Experts of a small language model: 32 GELU neurons an expert, a variant of Adam for the experts.
Below are experts of layer 5 (counted from 0) of a mixture-of-experts language model. Rows are named router (the router's row for the expert), up (a neuron's input weights, with its number), down (a neuron's output weights, with its number) and show model dimensions 0-159. Each number is 200 + 30 x the weight over its row's rms, rounded and kept within 0 to 999.
Before each expert's rows: a language model's description of what the expert responds to. This comes from a sample of Wikipedia text that the model never trained on.

# expert 35
What it handles: Common nouns after the, his, her, a, such as school, work, government, town, estate, staff, treatment.
router,160,166,196,202,191,227,253,178,177,224,178,192,150,169,232,237,171,194,194,197,199,264,165,168,248,152,197,164,178,177,266,210,214,201,204,186,251,261,197,150,209,187,192,184,175,203,210,171,189,157,235,254,244,222,172,204,188,206,234,187,197,212,212,227,235,184,164,178,258,152,228,194,227,177,244,204,192,196,215,210,192,185,187,224,144,178,170,147,228,219,227,242,154,175,196,273,223,169,194,235,206,190,198,152,190,192,236,183,205,202,201,228,175,171,177,151,173,198,137,233,179,184,208,212,162,184,268,248,217,186,231,149,198,203,191,197,173,238,161,208,241,169,178,190,202,178,198,186,176,192,247,240,224,196,215,254,215,240,132,219
up0,200,220,176,183,258,206,196,205,174,206,177,200,194,206,205,217,205,176,208,171,149,207,251,219,199,207,202,169,206,141,230,186,205,177,170,223,267,214,191,179,189,213,135,217,203,195,254,227,140,167,191,200,206,183,229,206,213,185,216,208,175,191,148,118,175,200,171,126,208,203,205,185,186,198,193,176,204,271,211,139,202,226,234,205,182,180,222,161,242,191,186,211,231,172,235,256,275,186,216,244,234,213,218,153,229,164,185,140,174,202,218,205,213,177,190,190,196,180,201,207,224,202,240,177,165,176,236,196,196,164,240,149,192,173,230,212,254,254,223,161,213,203,138,144,222,215,203,246,205,224,180,216,164,165,155,224,156,211,244,234
down0,203,188,221,252,163,192,205,192,186,180,232,249,228,276,207,192,240,173,228,192,188,177,177,185,251,198,129,264,155,213,203,248,196,176,240,176,191,202,189,226,219,229,210,224,206,204,178,188,218,169,158,184,206,206,203,200,278,158,179,197,222,149,229,245,159,214,243,248,185,210,180,193,162,222,192,219,225,219,159,191,240,204,197,222,181,202,220,199,169,206,166,159,146,177,165,258,225,241,202,132,184,159,159,195,222,200,206,176,199,185,215,231,223,187,237,198,214,247,133,230,188,186,194,154,189,202,226,226,169,195,222,245,144,212,209,188,177,237,215,170,195,128,198,176,170,223,231,186,190,213,202,189,177,236,278,150,225,187,220,194

# expert 51
What it handles: Given names, middle initials and name endings in biographies and rosters, such as James, R., -son, -ley, plus "Early life" headers and "Species:".
router,191,174,215,223,170,199,185,205,224,252,211,252,165,180,258,224,161,224,237,204,200,197,156,201,222,127,137,177,182,175,222,207,208,211,203,215,250,245,177,170,224,185,202,130,184,227,202,186,193,187,237,194,214,217,199,200,158,131,255,181,215,193,254,174,228,188,176,178,263,199,173,202,205,252,227,224,183,224,267,185,192,146,166,186,180,180,242,180,200,238,186,215,157,201,176,262,269,173,208,217,220,151,210,182,197,206,206,183,202,191,240,165,201,212,211,179,168,175,162,187,173,196,193,156,222,247,212,215,220,188,203,154,186,212,220,181,197,238,151,156,264,194,205,243,215,204,222,175,184,205,203,245,206,201,217,207,183,241,149,271
up6,246,199,235,241,188,190,224,218,210,176,256,243,207,175,237,240,189,202,198,188,166,226,135,208,187,237,195,237,201,201,199,230,179,218,194,229,170,208,200,193,224,192,208,196,204,233,199,156,224,156,210,130,231,154,220,168,217,203,238,282,225,177,221,215,165,217,153,195,212,231,225,171,192,220,188,173,185,230,216,217,161,125,188,184,214,199,190,167,143,200,172,179,158,161,203,197,227,143,216,264,203,186,169,196,216,203,196,273,180,195,216,202,204,228,175,213,167,181,155,162,154,199,200,152,171,216,179,235,194,171,236,221,228,286,211,199,206,217,194,174,220,174,209,109,193,192,185,115,212,207,233,172,223,175,174,207,223,220,192,199
down6,209,251,203,175,221,239,210,187,191,223,184,174,228,228,221,108,255,171,190,182,196,164,222,222,178,249,190,171,262,107,194,231,201,199,180,208,251,234,148,160,217,175,187,231,239,196,222,215,126,207,199,229,228,207,174,251,186,215,198,182,221,193,206,186,264,231,216,245,172,208,182,212,218,186,228,208,140,183,186,185,226,220,157,163,161,212,195,188,199,271,181,185,184,206,229,241,184,183,185,176,214,181,206,230,188,176,201,128,220,212,194,144,205,265,182,243,199,160,208,204,181,215,231,239,226,183,179,239,194,170,193,179,193,189,157,189,214,131,144,207,218,216,268,213,206,231,185,204,202,218,202,202,226,163,188,213,198,187,171,181

# expert 18
What it handles: Closing quotes, brackets and final words of proper names or titles, such as song titles in quotes, Party, School, Street, Airport, Affairs.
router,201,183,188,206,140,225,199,191,187,218,177,225,176,190,217,212,174,228,176,203,182,212,151,205,250,197,159,175,216,173,243,214,231,203,164,171,213,246,177,186,253,192,202,126,157,205,179,152,230,170,236,177,237,173,215,220,178,150,194,200,185,225,181,210,214,200,144,185,222,206,216,173,208,247,246,212,194,206,261,194,231,149,178,222,208,158,216,168,234,233,212,211,165,180,196,276,241,194,186,221,205,173,224,163,172,185,233,207,217,192,206,160,210,160,207,205,179,140,169,191,223,208,154,197,177,239,257,262,206,188,206,158,181,226,187,152,193,235,154,198,246,177,197,223,245,188,199,183,151,200,236,243,239,254,272,231,198,179,139,209
up0,209,197,222,202,226,145,147,170,244,246,222,167,185,180,246,233,178,226,231,217,215,187,194,221,296,182,195,200,166,140,233,284,183,226,205,224,241,215,172,166,218,192,234,228,226,268,183,192,222,186,200,218,224,192,197,179,214,201,255,177,206,172,226,207,238,166,173,212,221,174,197,218,189,179,142,236,194,199,217,166,169,181,217,148,190,174,225,201,179,210,191,142,199,205,190,192,232,252,224,201,184,160,181,225,191,196,191,205,181,209,240,185,207,207,217,208,198,204,190,231,233,183,160,164,179,177,190,205,141,193,173,237,213,214,197,138,243,246,180,196,219,110,166,195,223,181,175,183,142,184,242,147,243,220,209,157,231,204,253,218
down0,178,240,166,211,198,157,176,203,224,253,208,218,165,221,206,165,181,243,206,236,220,161,177,235,193,237,184,210,191,185,173,214,153,228,239,258,229,217,177,234,222,213,244,203,182,182,224,226,154,217,174,211,180,141,226,126,155,149,211,149,219,260,227,140,252,210,164,241,242,162,157,202,160,213,219,227,174,149,149,161,213,208,226,233,256,192,246,153,250,203,186,183,226,200,203,205,204,182,225,183,193,213,205,220,189,234,165,227,146,191,179,208,239,179,177,223,244,160,153,203,165,136,242,200,215,207,222,198,213,211,190,246,196,166,192,199,164,201,199,217,206,227,225,215,163,188,188,233,185,196,144,212,230,186,220,163,219,209,223,229